config = dict(
    experts_per_token=4,
    d_shared_expert=0,
    router_score='sigmoid',
    routed_scale=1.0,
    balance_loss=0.000761,
    lr_router=0.000486,
    tie_embeddings='early',
    lr=0.00403,
    train_tokens=346000000,
)
Below are experts of layer 6 (counted from 0) of a mixture-of-experts language model. Rows are named router (the router's row for the expert), gate (a neuron's input weights, with its number), up (a neuron's input weights, with its number), down (a neuron's output weights, with its number) and show model dimensions 240-279. Each number is 500 + 40 x the weight over its row's rms, rounded and kept within 0 to 999. Numbers have three digits each.
After each expert's rows: "mostly gets" lists some tokens that are sent to it at least half of the time. This comes from a sample of Wikipedia text that the model never trained on.

# expert 22
router:483520489439483527480488474514550520490555470489507576497511462496543461486462588451476501488542514497463467498464453503
gate0:558469529505481500459496482555497467494440426453470468448499445535468532576447547461502538456611482527470482551451548509
up0:486468550532507495553456426506507507491440554498480494516417458515467521497476521480477475514518422512490546503492511464
down0:456502501466601432503540532544429430530477580604530512467444512550495519504496543517542460575527554441531488493508525528
gate1:476500430500426528476490517507607486484576551487482493466500424527475597457484537519425521489497437515493557500458503507
up1:512575633528548525526547499484394512504435434494507564553504528521498465489516527488565500494489547497505454469508461539
down1:499502526465562542453432535534515470551481442496509524522452487501523448490461449465456486458491473449423474467509507455
gate2:477452458520512476472568563497521480522547523426487549517520448509443491448458473476470497467537550483499507541570594490
up2:587537489508485509483397443520489450510522492573489545490449535430529517584478536512537512539465440471442435496452435540
down2:510471456482504479459416437594498425450495507526437556512519550450547550506574536554495443519521463388500494485457430506
gate3:526521514623539493497466527501513520545598454506549532472492500546534511492494533535485519497521508544489438541545473520
up3:531474503549460455464503489506460546503501443470528464465464577542494514481496551582441543568457486499518479471589514518
down3:500455581467550453550578502567535481446550554556492492511490517507515588548475527465487515402539481532532524497447475560
gate4:512508516419534465440540469508535463537493478511461557507480496507510531447496534538468467486510491538424392462429487467
up4:529531473499467522472450506489473479497552511500507489560503490414498458554487519459516549480526458463562583539573551533
down4:465426491513532520497567540504515501555514503461519507529508479439474488466530614510510467444467535454449522494599481428
gate5:509500495513426529532512459525547479566483495551493463545584470526491540460485484443497426507474492489474472499481440467
up5:549493576523484531528521493458570480463484431519549446533505448522541563550513483453599497561496481484506460501473501493
down5:499514520472445504532519483444392525501531511533536525500515478406458516515483462487494492520561499464497465498510509496
gate6:510523490502422486508572535558517493492488527436452506437486550502474411505509503506465514506466585509464509508452429527
up6:532462451488452567456512480491505579446526567490480472449498481432558498421490460473489502555476493473509472463488446507
down6:445468430430540460532483513572478553524543487544473511489461500530532512491532487467513450457546510497566478566466534477
mostly gets: ".8", ".1", "–1", ".3", ".4", ".9"

# expert 20
router:435512517459491461489416516493542530536532441590399505560573500528519453476517485504468560495488583557478417467557508477
gate0:545498484483472489488511451476482493521514497554492505487528476513479468587503466526531589468444550529507536463538526441
up0:517444541511517466490537492538524531527495530432533533545526515438506476464523457485455497493552471514483523471468493465
down0:528485468525486512505504472552455497491577470462565543500513528552506451424578550488532524486526502534511468492508468455
gate1:528483486470541465388523477525519530437471471472536485502464467532443556479488515546562482484515557590482468531532503490
up1:458461533489487436429558489541515478418493488453507439500500488458527488500536478478528494481526526500456519480531595460
down1:537497443527512459556570492632450537487494537458448493446479500483510514488462450508554438512526593536511478531525521530
gate2:511601493498488500463456491571461500570582521501481521519457587493519456553493534460535504538506552449501420497484469497
up2:423519518449518497501532533432457476445527468554508548541571528462429457532572520498507532507526476500496460476499460498
down2:484473420529430524502486544512497568448418541562531557530549431522473529484532538496493488510575492492536514545426448487
gate3:469495485537512471509475446461480527521533485537435506518522489505453495445478547498487557460566467560559515512545537532
up3:468490458522430477511437532542465548500445492449492516504465483555490505551491496454513517423474530474487499533473454466
down3:501454547493527500536537555465491609426543485486486520548524497484445500502533431513477469519432521485514444475493524446
gate4:567514441458535492452493530509533538499489501412537478512586468561478488527439437540519512432480426538461510500498461562
up4:468519498516451551439467538461573402476483543468490539569493498452478492595562479460468456571575482483487447470473467501
down4:477474508483439559519512497499471441523442540511474567455449474463479527471471480454574485457572513512454525538583483441
gate5:498458532517484494448463413535528501517515466571440479508475446506467510491489542536463493366479551552549538481520479485
up5:484486536514499510490530462474451484435472408524531467467487450543482561518498532463523406491498509596554471569485544615
down5:540457495478521528603535511549507466494565585515492558500510399528590546470569475570429528479509498557552462533480523475
gate6:487443548537459509474483514500508423467531475527496542510551479498462522600522551472566456504462465506500493512587444516
up6:492467433513485474532567490519457485571581527569486471585539471463534507543477478548586551507515484500426454466564473469
down6:538540469510510520482512487477504552487554545436522477500427520566429516507496486548524549573497464482471519517571503545
mostly gets: " in", " In", "In", " January", " October", " during"

# expert 19
router:521538481488493467517493540532483562504514475513526564546553560519565517517457560517514504463451521550518412470511455489
gate0:495481464553508496508465562501463543513469516506514491436538562531587499473476532527572575483503476524532428466462519530
up0:517501489430521522544562454455512527544527460539535520432545555481464588506448508451442515494515528528482520498438500485
down0:516516522500503458500412496500513478516495480557479487494517495402477398578535454491473451511529501592392546485515522557
gate1:500485470474494498499513472484481552409518536539470549539439456517489507483450504615528576528520450533445408513436488497
up1:493492539595476530536517507484471495489458406493506526490488514433572543526531596483504518503431519506561581488604497525
down1:484476459504488534441532440484536502516465471514606435491443499483524553496448462529457490429514541541553494503477538536
gate2:529408513498464537491501556506506421411510513542540503562492432409480457457533483538379513478543462449536443438579531468
up2:457541437470540473487506452448553443485569571480522534564495488536543541481540504551506579515546510469421482527457502483
down2:449456467519431534535480477433477516566477490481505497518527546546507528470508555538473533540485506474494532534483495467
gate3:492453512524521489449494503513449557500575453478489503496498497512604579475616438512495513494531477484430520500451475466
up3:500503463532511495521560469518452525575580374507486490438573486546544561501488451482476475503471494496485476496514515516
down3:486545507528436552496492526443459518495539462449512493524458558485473517489474454504481456512508514573509538549517526456
gate4:545523498595452460552488574552450477488534476578505560445561588506522495547528491552461453561438489556534515436553477531
up4:571520476533459497504415513528428512472511442570493458464523514487499414524516507494531455535480446529539513475559442527
down4:493550523579459503498482467425538430504533460530502510555493464462467457520486448482501514449490510500513475513557523467
gate5:493566513514515430530455518455485480554507556531518591518499436463466558394443524511490469502550442464532508517485483383
up5:494548503508523512542521534450499537497446553517468531542574493448482485449461500556438475455543500549496451540458488454
down5:518546564518554463484488464537491507438518483528503498501548518492500533415555489565502404589441529508531512515500465445
gate6:523451484540481526488516482484538473477528458545427500524525532528588532540537500442491517434529546488546503490540461519
up6:505538481461506515528521591506522524509517478498564492430528458514458527519532487518570493532439495538448508563504481560
down6:498514507474538491524521521478456498449561569389448531499573444511488507542501520524481524530465520528504480452506523468
mostly gets: "á", "iy", "ā", "ha", " Kar", " Kh"

# expert 6
router:506554481433423481484504546545495529512586511463462518515501550431556467452476495472539488475484528538459533544512470529
gate0:511550458510416515508497536541473515517531496487484406502471483481555455606500462516513479490482489495501514451510437587
up0:518529585436430484516473476398460511492459551485578541526493417545476489480492491517500521490564438424517480475520458474
down0:476480444505496523512527505444553550443451532484453565548538490580431558521505445460501505556521552527554502490431481468
gate1:544522481514484507506489509573505487530592518547498545403471486514510481467490519539479485437477494540486524425540482491
up1:440584524593559477489470483505537479489542559543499534505529492499483472503552551499533532543413442490459499419536520525
down1:511558559475507544535537438474490434487458522459458507460431564501453402497586561523454479490433506493472485524466440559
gate2:492513481525516510532501476538540443541504507522479568562561598511460574504520508571515511491460499565476538469554533513
up2:436462577507487550414492512455459502519494497483522549502517458505532486489507457512550478455504506494484478505528535523
down2:540522529522514509517593448475582452506551465473477531485522504561502461562441519503446557503426476493489534544500513405
gate3:450524426457468426526542516461518465475504557541435551496489463523525536547517517552499512476460548525528415469480485584
up3:566538530491562534442458515502482518528537420441473533523555498465542493525508502410500508513510476505500547531544508443
down3:499523419483500516464534515443541454580565564475534474564526481483466514453454508449494421517527590443450646514535550527
gate4:520494522546478468546581557537437477536531524570550432494408398494494518427465525537480531504461612512518555527447512500
up4:483560542420500470529526514462532488493520492453510523547568424472488492547499479489517526458534464565543507466552514408
down4:499504508568539529565505542478525537465487467557539476451466513488529503513491478472501529477523453542486570510474526582
gate5:549534456467521447539486528436483517487537483473545526594548495468529544498499532531468442511430459544533504442497465469
up5:506480483530475450519560431539533461528521443473565478464452505487497505493540528459520423514524564458484544536478537525
down5:472525418538481463513472491516462512430528499437508542529492449481470493552484462438495492515471559562527505491540484434
gate6:506521499524408490447436412484496547482501524504505556525522479517517527558527454431522521551565578509500568469463457542
up6:489451461444575438493556516568494525468587510554542551449462538461450493497499567545555449465535478514501539459431514471
down6:457458448550505460465497537573509459468531504457477506503519515506493365461456503522473572517438564450497472535487512592
mostly gets: " \"", " p", " h", " st", " ch", " \"S"

# expert 14
router:500518517457491490517554529551473554511520509469456492560481528425534470508459512434550512423527550569493499508504467494
gate13:538539535563548567400550487466541507572517545569528493513476535477503494493481530466524457436501498493465544434517509606
up13:554508480499505489485579461472449504447500566524505494547461544502447515465428531499507450445502390487523467466475490571
down13:501413492486459456444539466525547551516534483432520550517562528551563508476435438473485463491499468473532490508447479475
gate14:539455506472517505503489510445584542402571542506572533543528561549502532465481474481447512483489465542416541478528457496
up14:538531505512537506489425577512460534508515467503459483531487467506531469519428508498424510481509545476495466474450532513
down14:441540476469488471522494477473517532452574483471490485480492529512491460500469575432480545522501529519504548521447513465
gate15:561502434484459498500517490540434611521507556455459411490426534450524472448441505435475503524539526519453536431452536481
up15:531524549453539487460447489523457467518506580505512498501473452522491486605546403539484470395527537518483512434488449534
down15:477484507485524538465439460485576563539462476527480377413433542517560470575509516548462477422483458547418500448556500531
gate16:535482531489543527533528506471436510491449531455451545510450459420554503493531554425397440476582427521460480473472483521
up16:510478525519508480500435485551486461436558527525494493521486606500468521463470426589503541511474467462561510495529544521
down16:438526520475502585482612513613572549512504482482496496465465546457466495474474536490505543425477469537437515501432572491
gate17:492517538498474491546552515529463517482551497473518525582477494438456466574471461422482506481426522466475540406473495552
up17:552486514549488539485446533424498505452511523557511524490515521536462510590461443547562504565472459443519481451523494439
down17:476492530551464553547468520501436535444529507500536500521406517467471538502402462453437537459484539490443492474500554601
gate18:481526450523468480557424487482449493496498500516498470485496546455436511487518476436499540493402566453476460427477528542
up18:572463493474512512522494490563486522511433459491487506583464457532516420437455502512484479511483458531444422521490492421
down18:506506520527500481531566473586441524504529477550495516494524486493530491614504430529496464508566550502553490479522473504
gate19:478519505493465508499494467518484492548513521550519521468442605602521501567497508437440457428526485510526450452527479561
up19:498523501466452500492517474547577476532517569542526553443430570629460477565483495459454424498508472479539437442512491559
down19:469497468446523467450467504548531511477442530540480579484459498481559476520463497503478523547449475442567489517516519584
mostly gets: "\n", "===", "==", " ==", ").", " ==="

# expert 7
router:477573443428477425492462561505505535539519509563510522626443509442556470555518491477538501448486484578443431497556533444
gate0:509513568467462455564527459498437589512565504509559443502506535489514465474545502554509571516494522536475483472500517479
up0:470519460535529496543452483500520446524463495581464481521488425575518485496552493489500498506535511474528456566474536499
down0:450466454516465492529495530534533437469554449457453490531595509582565542547493531501547432508440504459471508486443532539
gate1:515587495449512497460479553573511446567482490461484468530455446481590476451540498466456577504540528454432528574511416461
up1:546420558468457493510549502485479467427507502480549494531533525481477545522494492536568524503468477513568497497461531532
down1:547455548511505556479493454501414454500485436519475452574547486500426508439523489478492427581520453443554514543553506503
gate2:461523527512540569460454491500521523564512518600510470506413484477434469464578497490492452435465536485489395472537535471
up2:507567470424489489417507509474558538472438520487509508493521537455529495483431503463554517566511572505498562502518461537
down2:444474517480481506419531508463543393504476429495495584473463577504490585459443488457474525493581459512497516532499497452
gate3:449512490583499486482513454488508491536420511517593538529514513477552546563438450495530433501533462544460559490470554451
up3:514522478464533461457467473504578518517469502434501480508547452495513540579517524434487491471493540542506518493502498478
down3:563490401480504481493461436463588453524442581455494474494507524516519501457471521517523489519460563577540517529495533561
gate4:485448502523460548572473496469437573479547485535462492487528461507485494415539507502484509509464514497469563426528531526
up4:509510520488507476475522515546550442495567509554529511460532478522449475434512501471478495566472447553439546503515488480
down4:571472472485485593478549526499513443490437469520513520479438539542592482454538487517541509510500526498544559452578503516
gate5:528499428573445551468503519549446458505495496488546452494568473467551547549441452553563570500559514563525546484526524478
up5:505540516555469501445471554485489443497482466478509454451496522542495484576522504573542488475482482528521469410537489592
down5:547503559495461509542473543559455465492472476526570489497439538484457538573463520484563434502544509526528572492519493450
gate6:514461481464534521470474522505471503542491463522528437548438485549570490511483492470504527544551465518524507495510501493
up6:551496584540550520513515509501500484547565465405461454520461492515487497459516533438552472542508537524553432446472469489
down6:521474474417579616557521500434377505552512560472589454526521500529532548488548461500497561464538501504561543580514449521
mostly gets: " were", " was", " is", " he", " it", " are"

# expert 2
router:491510454419464509500482509539493498489569511564549478504472526438535463513517512467548506485508514471499498499494510447
gate0:479514479488493494463537505564464536528503569578440489427498554515448498511544566493519527521557501478513456520522484496
up0:531506507578487480458513497534459511536549568484540505512573524494539503467563610446500522539543485478531478467430509525
down0:493575497540585529531517512508519513448483419537524549476409492517528509436492528572486478484502516503570411465427518542
gate1:461536565519489497468559530449481472534517476525485498476484458376528486479455568618511523458511481531511521520518479491
up1:466466397505438423432483479503456470441458517535568570428510485483499521470522508402498529475498519501471556489509517564
down1:575459506577513455440519459513460561498498533517501468562597474487535465528503475478545509522473470483551472420468495545
gate2:503494501541526567516498501456445477499495464506432473493464490439522452496516500474541550510541558533524457448486530519
up2:559479471502464505426494536582503463523437598519456537467443479547493559499456514526487505473524404460415506521467463488
down2:511491604499511463505469550498497550466463499495466509561588513480464469538494514493541506549484515498478545472507612524
gate3:460510491476555524407503506566530459514562418514399489474479557487531469538492507518534464487596519551493480471533521495
up3:484507541431450550432515489498481475488534429549447446564490464476514491564483500554514476505507440465472507502540527562
down3:482503503539539425461526538557549466513417493437489453535557431530503540560513556563540499485486541540486454508496553534
gate4:479498477487524476475499562502551483498511490451471476530472503554520529484527512489510424582482517476471534456468437500
up4:611505498516444479551458567517507453533498449607499479468455443476422571531499504498562483475478469535548497467539477494
down4:471534455515525518469500505446576569545504542504508533429457500486466457474534488552425463529512519500498455545516528485
gate5:543448472456477489532559503551475478432549567532476562506420527556530570571453493448528591452489531483512533514439440518
up5:455506567567540526515335545533505531474491415516454447531477487551564570452437442487450493526524505469514451463460564492
down5:516552455534479506503393504547441513521567517558519489536509530480495449466509476497494527492454448537505470462535553446
gate6:424466530489499429490530484466472459506560506544509421561461473515463606564520600454458445420525565547462478514493498432
up6:497518601543508458531597449502455499524516508524528457521517467492550527528593576493516536474467528457493482505538488459
down6:525539430437480529423468425515519477498435506573466524472499503521501536539494518507444485516502462501487463543576438494
mostly gets: "s,", "),", " and", "es,", " including", "ers,"

# expert 9
router:427516495432417490414506542578448539487556500514540500529486545458509434502456478444527527510498558547457454530444535495
gate0:524436525501434447538513532506511498582506485482422517469488471528543464522517468524468541470572499504479504569467472455
up0:539558505468511551518519443456453488489470472534518443425467515502461505447433467511576431521453473513553506461482498475
down0:524446562448445523560540541440477428501436442504516531467482468454493445545539496512502534523454464436513499458511433550
gate1:548476453560519488450558550523483510475511490502441441494419499464455523488407489455519499480452542472436497535455458451
up1:522486488483455444506501392496504494586420517473471566518567595564534427478502538486445482513551484497551543586489464470
down1:515449538458505477533497457394488491513429492483497515578490531548466491534537438423494450512562568575450482469467486490
gate2:480546521466524502513514501504578567609452480527495449452498485472515476504484484487507476535504410566480523406512533468
up2:541494451504474500504489489474511433522502435502486523559445547533490477446549448482512500499451465523570503534476494538
down2:529533516435517524537549501512466549436445498543464444430586493509501547482513572538576469435520472469570522492544501494
gate3:441472547523434588569551512575525524523503500497492531531512518438513575510485546554517463504483482491519414478495519471
up3:474474494493554463457529502522527532557562490566457556449504453492574421515469538521469435490518508543472514444543488469
down3:467477477509521534502484547490487468571487443534446578487538479524538529545502422489494451474507463517579490526475527470
gate4:401525480522509532511494553522503534483608463488523417529474510475507564524490521450568533568535520516462397487451569493
up4:457546521494525521528500529600549468437524525500549440557406506502473540532488504494521545593509555436490462467480569503
down4:528578480478516520471551511553523486458538472430487448452427538552524525512483539559580538537480522541520533500512467470
gate5:497544524488499541492488537532492532478531442455583538512536452473573547549514497550597512519516546455518487503412555474
up5:468511478489507495508543573534491540535511476434541507514575528438519548510516485522506530517480474493522460506520524522
down5:481520495540546539522522478513423492462512463502483475521544473500439420500514473525533530457545530521484471510592554531
gate6:456492585538465514532490407520545564432474555447523528457490515490459450535451561517549528411509469571450520462427512515
up6:459558563526471524520432510549498531418544489499493467426486503463497493486521532465524446435442521485425503472517461538
down6:499494500526528559482534550410490631508480402464490491518495453505593476524544477501524444486446503435511502555440516543
mostly gets: " K", " P", " M", " H", " S", " ("

# expert 0
router:471467460465443426477428491531497482551532470518470533555467516477494480485443483409533471422522575507531451465456526455
gate0:465494469515533575413474469551464532533480514552556519498543521546515450498514491438504456437546454511440476505458491532
up0:543500503459560565489449483556482523560437472545528476523547474463513513464523508493524445439487452516444400487476500535
down0:536502498522451492565538443514483436538502498498513488585479472520462458518547416522502471539447585488509484502496491492
gate1:499506499449363506460468449541454452529489387515482439528472472523456480454495476478552450481513556525498455459492469508
up1:509492479587575526562517439514487537521507534527524564539480524471561537576545550457430504454436504550510577458456515546
down1:488468527511485535515479455452496474500466505499481505452478532468515486528529494456555477475492521523551464540490461517
gate2:557501525460487458488534480562486470494456468539491519465495543549410584433503499388586467457528544523475504548448525445
up2:467516563542512471503536499500506511518542546512459543514465424519576596493444478493480423516569506491526446551487504544
down2:536515507507528481516526504469512449501562555582552513527493517551504469490411472570507479485482536477540489524496476477
gate3:518515472480423497444547498564500526506492424539437480478482546516439447502478535514495549519425524501490489535406465506
up3:509501551535553503508483477547500499468501549528522519475578522481499575474541512441537484547538406497491541429613533502
down3:469515546537518431438452585509557472486467448459490466521470536523563588470492486507498428543521502525453484447433542617
gate4:461410462515403441499475447539495484484515484531465517530498513500504575499560548516496578466515522524565537476484476492
up4:501472543489460520587515556451555450588526545546560435522469509474484427548516458499507441533493515466456486528495523485
down4:515413449511562498552470518525592454448460492549448490448415559510448516521512476462470511518513508560506552545588490552
gate5:428467508503496532429509438461517445510408486498445513564540448567532527437463442482522477518534508532577498510557467522
up5:531499512512477493517542497413527511434522511510492519505445524511501519503529500468498487571455497577448583502470518459
down5:514458486522532555494532429498539519490545465499534531425501525484479506457546458506581542495543527459526487568506497476
gate6:488495481511470524541494409523468452489540517512475496614441479534521440505449569468498526456517517534563480503490533465
up6:502543457508523501488528471465492427488524496543514482549503453536468475517511542506486448477508530517465528513517505458
down6:480467489433519430520502490561468468509422494496549464503492469489529491561491496490443442475533548469518502516492564492
mostly gets: " \"S", "J", " (M", "-S", " \"M", "′"

# expert 15
router:499517440438443436549476506548510485472575504599503493523551475480587416530467480505550557494486554514514483517509515474
gate0:416512497528423456535526490521533535482445529539435485509412484471495471528436499569538519423460480496428507525532458464
up0:550577459505514486499518500502526427488489459434510461446601553529434447568489505404461444555549510494498516477531542507
down0:532473556530484514467547515481553485512532499476526494539494552544480475534568472480511516425458533496481538516530550502
gate1:526488477456439568519457488525451519401482474548566529446522502450543521530561513517513527488482549466529477472547451579
up1:536424560510498544462520548492538553563517537502516500520533515524536528509500483541467498443509479521500488488477612455
down1:535494508515448482519474511452532589462470532516495467492426510503515530469461480498454493475471440466492553474498611549
gate2:520526410425440456459437496498448536500480507463531543417539461559420475512520531470500509560502512507432499488523445464
up2:538569425542521528486568414495508542453489537470521439496482563500488455488525400501420528482479500480521564509520418498
down2:438523584524459491458509465507374522485522455560452456463469449576475449544550592530464498522506557591527453453496416454
gate3:453553469502466535491450515583474496514489491546472462471505440506543506512448422568511516514567497478528539415463571516
up3:473500451589530503474528454540489522429456477528524491496520484472433505490476616450472459467476504441551462461500501532
down3:414519410514496509531516495494487525496552578510533512513538505502508422448542503433448500490512462470543473459508449584
gate4:442469569397414477469445512498512515490540504501564435568509436449502549479541455513532503485535524531499531524585511488
up4:545519518507528486550520532504485540509470509484476654489456567434504469476465486506491476493498537463478509460423547438
down4:573449430489458560522484517519502467518552479470566560483423454537514530539494566453408560505517501484524534433505469489
gate5:453607457506482468460479570522460584455497577480484519512521501519524535576482551518480527556505503544491533444483531470
up5:561545490443514534524456501483465570440489532522496505547446486487514478459471552594471462485475528546470550450590502473
down5:479536512447587475549507533442533515478511501480560474458473467440596475471551465467513503470446542530421545489500512525
gate6:512480465430491453508483498513514440405507522536485473533516500502425474531506460483556536498472505557470525405469547496
up6:518523561569501509550507454468460535599537528550523525513487439517545511459479501554508554485531496446485498507533415484
down6:500485510495517380497459577579566541502526431517513491537499475505429482570499460536491448529525551566467461433502495470
mostly gets: " The", " released", " moved", " signed", " \"The", " used"

# expert 3
router:426518436473478467497488492525530489502562516532511503572546513453543503501539533464526546493501483562499473488476449462
gate0:420516503480429406543502524498542575450582536486505428446489453502536469478550481482461527452513411478616512526530481488
up0:459451538498468580518441519542489507529501466455532513431540505461512554571555498548433554537471454463542488442500535534
down0:468517467493457538515523520573533486542518580543459572477478440462505488497491556448465511462458467500576519464526620471
gate1:478502499518479489440543522530536445440430469488556523561571481475537482474445561483540479477466561442484403551493575529
up1:550504491575456498523482497581563468476440453513532451431518546505503540539442495541469483506535491509513522526461513465
down1:547476482489430569496513524441490574565410504561508475510510472498520423516407486476530568505500524492506497488431498552
gate2:389489458507486481478473495503449412449552464529503469504522422497501480532570490444492539534498511460514457532419553461
up2:517532516490406451560550497474517422431515496509491494581516466548529449503491447522500518517469464468532505545558547482
down2:558515556452624520467486534495499603544473479473535587467498546503519525492456497526534491512461484488465530463532470496
gate3:505573463501562470502496476530485447492526446495495453539482479473501556459511513487493494502569535520528494470446504552
up3:542481551490422464480439492472449528469569528488522506442542529492545513540542481515460424498539485548544530491523442547
down3:424435459547510464513502530518555462497553539460557481506578457466498519439534466468485421453543450536456505441497424443
gate4:534561488489513492534511503558485510540528557567520486506533476484505537486430525504530515498495448478526534454464492498
up4:517482512440449544535471499563459532479519532541532461468530502527450484502454513545485450537507468510519509456552452450
down4:504510508476522463469506511447554496474473455530485532582521537515537468487502520433570440434465486496530471429522483556
gate5:480461505518544540486507539516509531578532476478508474520508472446498490583526541462539459521497517539463505485510560480
up5:482586497584502484496459438487491478450510472520484453507492509471464463468511566550520494528544590459513499548502466531
down5:519408467524509417447422482512440485511515496488499477434439532483515449466550518503517482463493545486538539540478519511
gate6:515510452479521410423469514524482507529537514516485475531517496528479523464467474508525484534492466526525456495463491522
up6:498470441450527442465473505491456460518509476457501489501517490520448491450528611442518548532513533508467462533462501473
down6:488455521548445504508484482493471516507606537491501565431538463491491502542510584450480497527476523475457511483492542544
mostly gets: " John", " De", " Al", " La", " David", " William"

# expert 12
router:484477474418450449481487544520556533584519528493479482576471485463507443509468545484554515401508545488484485461526494457
gate13:372498523534501457497496594490537437561530435489444512515441462461528474503512442497479472561478543509487474441510463457
up13:535459495465519520497530524559570501484479547589487528557534499433485505489476494412579497515513564530468576512474501538
down13:438469460497496584511482479524496481481454503505511462470572511470510497457494542474541464510480508468466446485537548564
gate14:491470559430515554426478489491507484525518495454454416425370558457570529537450568485540499486408403526469546411496361476
up14:425519449469479485508473492537518525399545549586512547530574471524428477531492451475443441490641500476457484575537580500
down14:566497507543550528443505452533554510572519485546490502527552470521436466470509524498563457529564478510472541491541466540
gate15:470514507482528498495493484509538515516445577541487546490519454515485456503501511489468473500464461499542461489519455480
up15:522558523484500496461509443504516512526468564514514517521576437523463520458491535533475502488473455575502434454511529478
down15:563488523551414506495498398521427541453613543597452546476489428507525510556476531504438464466455475459493492468485460490
gate16:517497481536462432539506434520476524571509532518517482520498460529517478477490481581545531462479546560506430504473515476
up16:581484499516535518428518508451476451503464457566431487502524536479500514457547511480496499407611490480465505567472480532
down16:383530560460474500478564486513486464386467486516505430526475545448558524509468560489548559455539497498492563436537446502
gate17:483446503457393485504389484537522478529536506509470415481475497481454552483522490500440555487474501558542494489543463487
up17:486439537501539486552530461507530435477493576469515530487525537518542518599485470516483487472566463530462491455544467491
down17:512502481506504531479451490522570531473440421449436499495472523491503499507501479473554613594496503552522444494527453497
gate18:469548516512534458522441506456587519597469590480511450495561499398445518468476544510537581519519606449496531491462538493
up18:559478552515456440479537490484496505471542483499547525574494458448519463458528490523476435512536468582488483536435563455
down18:525495530567516439512476571475410558512513563440568519507517470422466520482538478543533538463474481533540570511475524541
gate19:429560511439503500475433464460545439487519474518496492545556484533566508589487463547477574590494541530538458474511466548
up19:489516525524514535499449498550492523525469479478463481497496498462472519496488560444478499459486526463543495507496470462
down19:512470515469509546463490511504487408523540516547540476538471505508457507472439519495411506471487535464424519525539473485
mostly gets: " ==", " ===", " %", "==See", " Total", " also=="

# expert 4
router:454557440383488440511482538545484506497527470563520540567456512395531470527532487428532531468523455571458468542531487524
gate0:473539489504478504545504581543509465523449478471457548561554496415508513487516579552480475562528472471469500520536524538
up0:457523442435430444531465462514460505455518511480543531480499510473489524547501388484516539465469509525577444521446531470
down0:519568464550513516476502486521405527428515517461530526451588525525521492534516473496498511564513530492556499480433518520
gate1:485514463484422489565465483482533507452496509539553508518508543521523524482479496490493490465573544460463478500508422553
up1:514577470484557506508424499500452554415458434476467503470544429434427537481552532468533548453501533460485490450492441520
down1:475519472521480532444391417421429504513578446458559498495504436552453418550457565501534461546447436481503450486504589532
gate2:565578462460571542515517559604471556547515535488403544443428475465437437568535550504433530471461493413529500575521417526
up2:425541554470494473521501478421511490442430547570550488519476467500525501448426504513536499518475487495456525460498544476
down2:467435564526457509457512475477537458518462508517508563509484558496482553461519469552547505502568442491532517558517499462
gate3:531496483405482542523541471515466583461493513568546469417541445508465494499551523576559482450543540522460479519529484509
up3:475447494438483477497540487494466504429515524539574443508518460526502507472480430554509542481487554525565517499519417486
down3:564515565545487582504453527398444498488482542468447552523554462515515541500402495473528545545434467471480515456507433474
gate4:489530500446556474517510430519497512532524445561495538529502509518446470582513530490510518477541456538554518539532555511
up4:531559517491484471552547517483531445529501535472522451469558466523463515476494547446547479447462526542505487546543514485
down4:463516462581552563495516510612479498560419509466467517512498475495586507542477472497475507500534470491481445519466502474
gate5:533453501518534512513458429525495543475504500419497485491454493472523546522489480565567505447601513471531534512568511507
up5:479447533434494559477450466460457482449483549479540496504473540513468469511463472487546498481563465495518511548530535480
down5:466567420494490542510503491461485479476508454469566495552481491498480518511511466540515454530549480547491581501495536467
gate6:506480494457481524513469451436490533506474514433493444556482416436417587433522507470569467581478451486529475484538463515
up6:549491502499582461469550486545464487548497493503522538471463535541506405575560482448443548475491526492418529464486492525
down6:508490421458526533546514528465462464514505516463495451477474549527547460442440525510536516517508469490493528462497509469
mostly gets: " but", " they", " been", " would", " was", " she"